Experts of a small language model.
Size: 9 layers, 102M parameters.
Experts: 80 experts in each of 7 layers, 6 picks a token, a softmax router, a shared expert of 128 neurons.
Below are experts of layer 6 (counted from 0) of a mixture-of-experts language model. Rows are named router (the router's row for the expert), gate (a neuron's input weights, with its number), up (a neuron's input weights, with its number), down (a neuron's output weights, with its number) and show model dimensions 128-159. Each number is 200 + 30 x the weight over its row's rms, rounded and kept within 0 to 999.
Before each expert's rows: "mostly gets" lists some tokens that are sent to it at least half of the time; "comes before" lists some tokens at least twice as common just after its tokens as in all text. This comes from a sample of Wikipedia text that the model never trained on. Tokens count by the router's weight.

# expert 26
mostly gets: " James", " William", "son", "ford", " Thomas", "ić"
comes before: ",", "'s", " (", " B", " K", " H"
router,239,237,214,263,123,191,179,186,216,209,221,229,177,216,172,200,203,195,243,225,220,246,172,179,256,149,214,202,226,223,187,209
gate0,203,211,188,170,175,213,180,217,224,288,162,254,225,173,208,217,188,160,202,187,238,165,188,185,232,226,188,177,172,193,190,206
up0,182,160,219,202,211,145,202,197,179,195,254,178,197,222,175,202,229,197,229,194,182,225,229,219,219,133,206,207,213,196,199,170
down0,223,204,184,210,200,231,222,172,208,196,203,210,169,169,171,171,255,214,168,143,228,186,168,164,207,260,187,178,211,217,217,188
gate1,127,185,146,201,192,209,221,187,264,214,244,195,152,207,175,223,138,186,242,180,244,205,245,230,196,228,221,245,221,189,228,228
up1,273,173,248,198,216,192,222,181,167,223,157,178,225,223,236,212,214,215,162,160,208,198,174,181,212,159,197,152,191,168,182,167
down1,214,255,215,194,177,238,231,221,227,165,176,216,181,171,187,269,189,194,205,181,152,199,230,176,154,145,241,228,261,141,226,213
gate2,199,152,181,168,243,216,215,247,194,178,108,226,264,212,243,246,175,177,148,180,238,201,237,200,221,208,163,246,178,198,171,148
up2,158,249,189,258,220,220,219,195,209,220,230,254,209,220,191,223,188,161,222,189,147,168,211,197,174,158,166,243,165,233,240,177
down2,249,272,198,199,243,237,211,196,223,181,257,211,192,234,183,186,201,213,143,182,219,221,240,189,170,208,156,176,229,255,164,184
gate3,195,220,236,169,189,148,225,209,201,253,201,249,230,201,213,185,217,123,215,245,146,261,170,185,249,161,225,215,190,233,211,252
up3,145,241,196,185,173,230,183,178,175,201,183,193,166,238,197,234,235,183,219,217,230,156,231,223,183,147,181,211,194,247,210,248
down3,190,120,229,163,210,227,243,147,172,213,195,160,161,167,231,212,225,204,164,215,237,175,158,216,153,240,178,156,191,242,169,210
gate4,216,167,212,166,211,160,228,190,194,215,209,183,200,205,192,217,182,217,185,237,164,219,207,192,228,229,194,201,220,208,196,227
up4,207,195,234,187,191,182,237,178,158,265,225,241,217,207,244,181,150,279,163,243,198,231,187,231,154,191,201,194,227,177,203,249
down4,177,198,154,190,179,123,214,186,233,203,154,189,225,192,157,247,139,174,182,219,167,176,198,158,189,213,256,251,205,204,316,211
gate5,195,228,207,194,206,184,212,185,227,190,236,228,221,198,219,174,156,282,174,189,180,227,189,226,219,263,159,297,172,239,177,232
up5,244,210,221,217,248,144,200,215,218,174,180,237,154,261,213,183,233,234,207,162,184,207,198,144,190,240,256,222,218,148,199,228
down5,240,132,178,219,195,204,208,199,155,187,186,150,212,184,186,211,220,187,218,136,197,153,138,180,229,224,245,171,186,178,212,200
gate6,232,192,268,196,162,193,225,135,251,291,165,197,244,230,209,208,189,183,206,201,228,208,146,178,161,191,222,238,207,190,211,211
up6,179,167,199,178,206,161,179,184,265,239,227,179,142,223,212,212,209,222,174,179,194,137,141,125,206,159,200,187,197,126,186,179
down6,236,221,166,175,169,201,216,225,145,173,175,176,267,222,174,193,206,163,184,189,242,210,190,244,225,223,244,199,191,241,190,178
gate7,213,249,220,206,201,233,204,235,192,195,185,177,213,143,174,252,195,195,180,186,235,215,224,248,182,173,196,217,151,171,206,220
up7,211,178,255,169,224,214,249,200,179,254,179,179,184,205,208,193,182,209,233,223,171,193,191,222,164,185,197,259,194,135,204,231
down7,202,222,194,222,237,158,187,187,221,183,178,233,195,219,170,223,173,133,211,178,219,222,203,206,258,188,203,209,205,171,172,172
gate8,216,225,233,180,199,156,202,203,220,220,203,202,207,188,190,224,180,230,230,203,178,172,189,197,246,257,221,225,172,191,181,245
up8,204,218,169,244,202,243,191,190,185,225,187,192,173,213,164,177,216,179,193,212,197,184,260,204,209,173,207,166,242,144,177,220
down8,264,236,221,167,244,184,194,188,272,258,208,200,186,159,180,215,211,146,175,249,200,193,209,237,181,226,173,247,190,224,170,223
gate9,207,242,233,162,235,216,181,177,209,189,171,147,179,169,171,205,215,194,198,151,153,159,176,258,222,165,182,161,188,215,149,185
up9,204,174,209,183,230,170,165,209,167,144,204,199,200,190,226,139,180,225,153,170,183,213,260,198,197,196,202,213,213,221,223,206
down9,223,132,204,225,184,179,224,180,177,198,170,194,190,185,179,181,120,203,165,208,171,180,267,224,196,189,148,188,205,203,174,213
gate10,242,175,223,201,215,206,182,220,158,149,170,141,214,195,206,167,172,217,221,182,237,198,251,165,234,212,162,189,227,134,220,186
up10,199,221,190,160,132,148,226,228,197,215,229,160,216,204,183,226,206,183,248,224,201,181,194,255,189,236,202,141,252,202,207,177
down10,168,222,236,205,211,205,156,111,229,215,199,218,221,206,213,220,215,157,230,211,199,188,203,247,198,238,158,216,228,190,167,226
gate11,186,201,239,189,198,158,214,215,196,225,180,216,215,191,185,194,220,166,190,241,235,227,230,193,181,282,237,234,246,175,241,177
up11,193,214,220,179,233,172,216,206,226,229,133,197,210,189,162,200,167,179,218,213,251,144,222,228,203,195,143,193,213,169,200,179
down11,158,184,176,207,186,182,255,134,198,218,227,236,195,183,207,174,206,226,176,242,238,156,228,195,161,217,191,178,223,151,205,221
gate12,219,159,205,196,254,210,221,136,188,223,250,205,191,244,255,217,176,235,174,236,167,210,179,203,257,261,206,183,215,190,169,174
up12,223,214,179,191,175,198,198,221,217,174,148,184,180,192,154,211,222,154,196,151,216,170,202,224,176,163,206,206,196,251,208,221
down12,170,203,219,146,201,230,182,206,223,210,213,184,203,210,160,219,302,246,205,214,236,206,229,172,228,147,175,195,211,173,226,170
gate13,225,189,165,212,171,217,225,234,199,196,202,218,213,201,178,184,232,213,154,181,187,204,273,184,189,233,210,220,233,188,227,181
up13,158,176,234,221,221,152,190,190,171,221,216,184,136,201,179,191,213,205,187,216,227,222,185,229,193,160,156,188,184,221,155,257
down13,214,176,209,222,165,177,187,251,174,199,189,136,175,205,213,174,173,210,189,279,186,222,223,200,196,195,211,176,185,221,199,180
gate14,215,195,219,235,228,230,211,266,165,163,190,218,142,155,187,178,187,213,188,232,137,238,158,256,214,186,201,218,249,199,218,219
up14,254,185,196,258,180,240,189,270,168,172,184,184,152,211,209,232,202,198,201,206,143,195,193,223,166,230,216,218,199,231,205,171
down14,281,193,178,213,181,185,174,193,240,217,214,198,191,192,200,222,209,240,214,212,147,202,159,149,223,216,214,152,244,232,183,232
gate15,179,153,218,171,218,225,208,191,173,178,225,167,231,203,174,222,199,206,195,164,203,202,175,209,197,215,199,127,222,202,225,169
up15,138,179,248,214,210,208,203,199,201,203,173,155,196,199,182,198,236,260,167,118,227,212,185,199,201,235,222,142,191,169,198,204
down15,188,218,214,151,211,154,281,215,172,191,199,210,214,189,204,212,184,253,201,187,262,146,234,209,177,200,216,200,198,161,265,206
gate16,194,240,223,191,215,144,205,172,204,177,240,221,192,195,246,175,160,202,196,156,187,244,248,208,218,179,98,200,207,174,199,225
up16,236,226,208,207,192,207,195,172,185,238,232,222,186,198,237,167,194,213,186,173,239,245,202,269,218,186,117,193,192,191,195,215
down16,194,216,189,188,224,190,243,166,170,157,253,180,152,211,192,169,224,222,246,184,269,230,235,267,146,286,230,241,201,191,208,210
gate17,191,188,213,233,198,159,190,208,189,192,245,222,201,198,184,198,220,174,153,183,200,199,176,222,195,178,157,164,182,256,200,204
up17,205,223,164,186,208,255,208,200,199,201,188,200,206,208,211,201,213,245,217,221,221,227,188,193,168,233,248,191,221,130,191,238
down17,193,168,247,202,159,200,238,271,257,229,212,234,169,212,167,151,191,210,191,196,223,219,212,206,275,146,172,209,176,176,226,230
gate18,204,213,143,220,181,230,237,179,219,228,139,217,200,196,181,213,190,227,193,195,218,194,149,200,162,199,212,144,194,231,225,209
up18,162,175,241,200,219,217,223,232,168,210,264,209,174,204,178,203,196,128,214,192,218,199,223,214,145,215,203,168,221,206,193,204
down18,226,199,147,167,225,205,203,246,226,202,186,166,212,158,206,225,256,214,172,245,200,188,262,213,154,208,166,224,155,208,167,182
gate19,156,170,211,196,227,182,157,180,206,244,185,210,222,184,209,222,175,228,170,150,205,180,231,222,233,202,191,205,155,226,226,218
up19,208,165,179,203,206,178,180,155,192,220,186,189,231,192,212,167,179,171,204,162,217,189,201,211,185,217,197,228,192,212,246,227
down19,280,186,273,177,194,195,219,222,193,214,181,178,131,219,196,233,154,167,186,234,192,245,217,160,181,234,214,189,257,246,207,185
gate20,220,208,211,164,188,202,168,274,194,168,171,197,278,245,184,232,194,255,194,205,146,252,199,172,201,161,212,232,150,157,189,216
up20,211,207,216,161,200,188,277,219,222,251,226,254,144,182,221,213,223,162,187,204,277,173,229,237,205,207,161,178,223,215,216,169
down20,189,213,193,202,246,206,188,220,214,252,203,223,203,194,199,215,179,197,192,206,195,160,146,189,126,195,215,158,178,219,193,212
gate21,165,237,198,228,235,252,208,200,179,187,298,228,121,209,152,223,236,236,235,187,161,205,196,225,162,172,226,184,153,168,192,189
up21,224,220,249,169,198,181,248,211,196,222,157,189,226,233,207,183,205,145,171,206,198,190,140,206,226,233,213,225,217,243,214,253
down21,205,243,191,163,248,233,192,167,219,188,249,159,185,157,213,190,238,169,149,183,174,193,195,241,192,224,200,163,217,219,219,210
gate22,174,161,159,205,221,236,198,189,184,176,256,216,172,163,224,235,226,126,259,175,180,137,265,196,215,216,208,155,163,195,265,186
up22,221,206,255,179,185,199,207,219,234,235,191,191,247,246,199,198,214,271,181,208,174,251,180,209,178,158,168,222,240,226,139,245
down22,198,216,200,209,230,238,190,213,214,207,222,200,220,186,209,205,219,217,145,212,251,189,207,214,202,232,260,223,160,268,172,221
gate23,208,162,227,214,246,189,193,204,236,204,225,193,178,165,190,198,198,196,172,187,196,194,177,181,146,169,127,307,192,193,195,251
up23,191,184,238,220,227,198,189,181,245,166,248,211,118,184,220,233,164,220,192,189,118,184,180,213,138,192,153,301,178,214,184,249
down23,222,198,197,158,217,191,190,211,195,241,182,172,192,224,192,243,182,158,139,231,214,141,205,192,225,179,179,129,240,185,241,217
gate24,190,206,230,198,205,127,186,227,242,183,199,247,199,214,192,192,190,207,223,212,220,168,188,148,196,182,213,237,196,195,157,148
up24,214,188,144,169,158,204,179,215,198,180,204,174,248,182,248,238,190,169,197,209,161,233,182,151,183,200,165,161,146,207,217,214
down24,207,176,256,193,247,211,131,148,203,217,173,229,199,221,240,221,183,199,191,204,212,180,218,179,186,212,155,201,157,192,166,167
gate25,209,102,250,211,202,206,208,208,209,160,193,199,186,183,194,202,166,177,209,200,194,212,239,184,198,234,140,171,213,239,246,196
up25,231,228,204,220,213,250,193,184,185,213,203,195,129,188,169,191,191,166,188,226,226,172,257,265,214,196,212,161,212,237,254,147
down25,180,226,187,215,173,220,208,164,100,207,176,143,253,162,146,251,180,193,205,206,219,191,199,213,216,206,177,234,182,216,231,188
gate26,201,226,200,189,288,138,217,198,206,172,220,214,185,170,208,168,194,242,204,179,239,269,217,194,226,179,198,198,211,188,182,166
up26,149,186,223,222,216,208,195,197,199,236,197,250,198,207,183,221,205,189,220,185,259,240,170,146,218,161,68,168,244,166,219,194
down26,183,232,198,208,202,180,176,207,205,238,234,220,140,225,232,194,202,215,203,213,205,160,179,245,204,223,223,217,175,202,213,245
gate27,188,213,199,215,211,195,222,218,167,248,193,180,244,233,214,157,213,166,236,180,202,212,196,196,244,256,230,227,202,144,207,210
up27,203,134,154,234,202,162,184,198,239,204,224,206,177,213,192,244,192,216,163,156,207,164,234,241,153,137,164,202,226,158,206,302
down27,188,126,150,186,202,224,172,192,189,203,186,205,186,173,183,168,204,225,201,206,248,246,185,212,205,157,222,200,223,246,199,208
gate28,224,165,165,164,222,159,215,173,155,160,168,164,182,190,219,201,181,183,182,253,192,235,187,204,181,190,272,192,210,163,170,197
up28,261,190,167,104,220,162,188,194,175,245,153,177,196,181,196,212,180,162,199,223,209,224,193,213,181,183,256,202,195,174,192,161
down28,157,171,188,213,253,172,214,198,164,173,208,198,222,299,194,254,209,184,176,173,261,205,198,218,198,261,200,230,217,190,190,230
gate29,167,195,228,171,186,145,250,167,221,214,286,137,220,166,209,249,150,180,196,186,191,207,192,215,219,198,167,240,255,202,177,190
up29,167,161,215,197,198,161,254,168,201,215,233,199,225,161,253,246,159,183,203,166,275,195,231,208,200,219,144,196,194,217,199,190
down29,225,169,228,209,179,191,229,139,211,228,176,183,226,209,180,219,188,174,165,244,209,271,168,162,236,219,158,125,225,179,163,150
gate30,226,175,219,165,220,225,198,146,195,167,173,181,190,171,201,229,166,224,193,183,212,199,201,217,155,170,144,190,261,147,207,223
up30,205,234,209,237,188,231,246,186,193,169,192,163,126,223,266,198,225,219,196,181,198,152,225,130,209,178,207,199,225,191,223,229
down30,220,117,217,222,142,224,169,209,137,161,186,217,174,191,203,124,222,223,164,180,241,186,142,181,188,202,221,210,183,196,256,213
gate31,191,226,192,180,240,215,216,166,178,232,208,180,263,169,210,147,233,198,196,188,225,221,215,185,230,186,193,255,250,222,208,254
up31,212,217,268,253,201,219,204,152,156,221,173,219,242,130,220,232,217,197,223,198,223,188,158,166,211,211,190,230,187,214,246,191
down31,243,177,217,159,189,180,227,216,193,225,172,240,156,164,206,218,178,189,219,137,187,217,192,232,188,215,223,212,229,198,232,238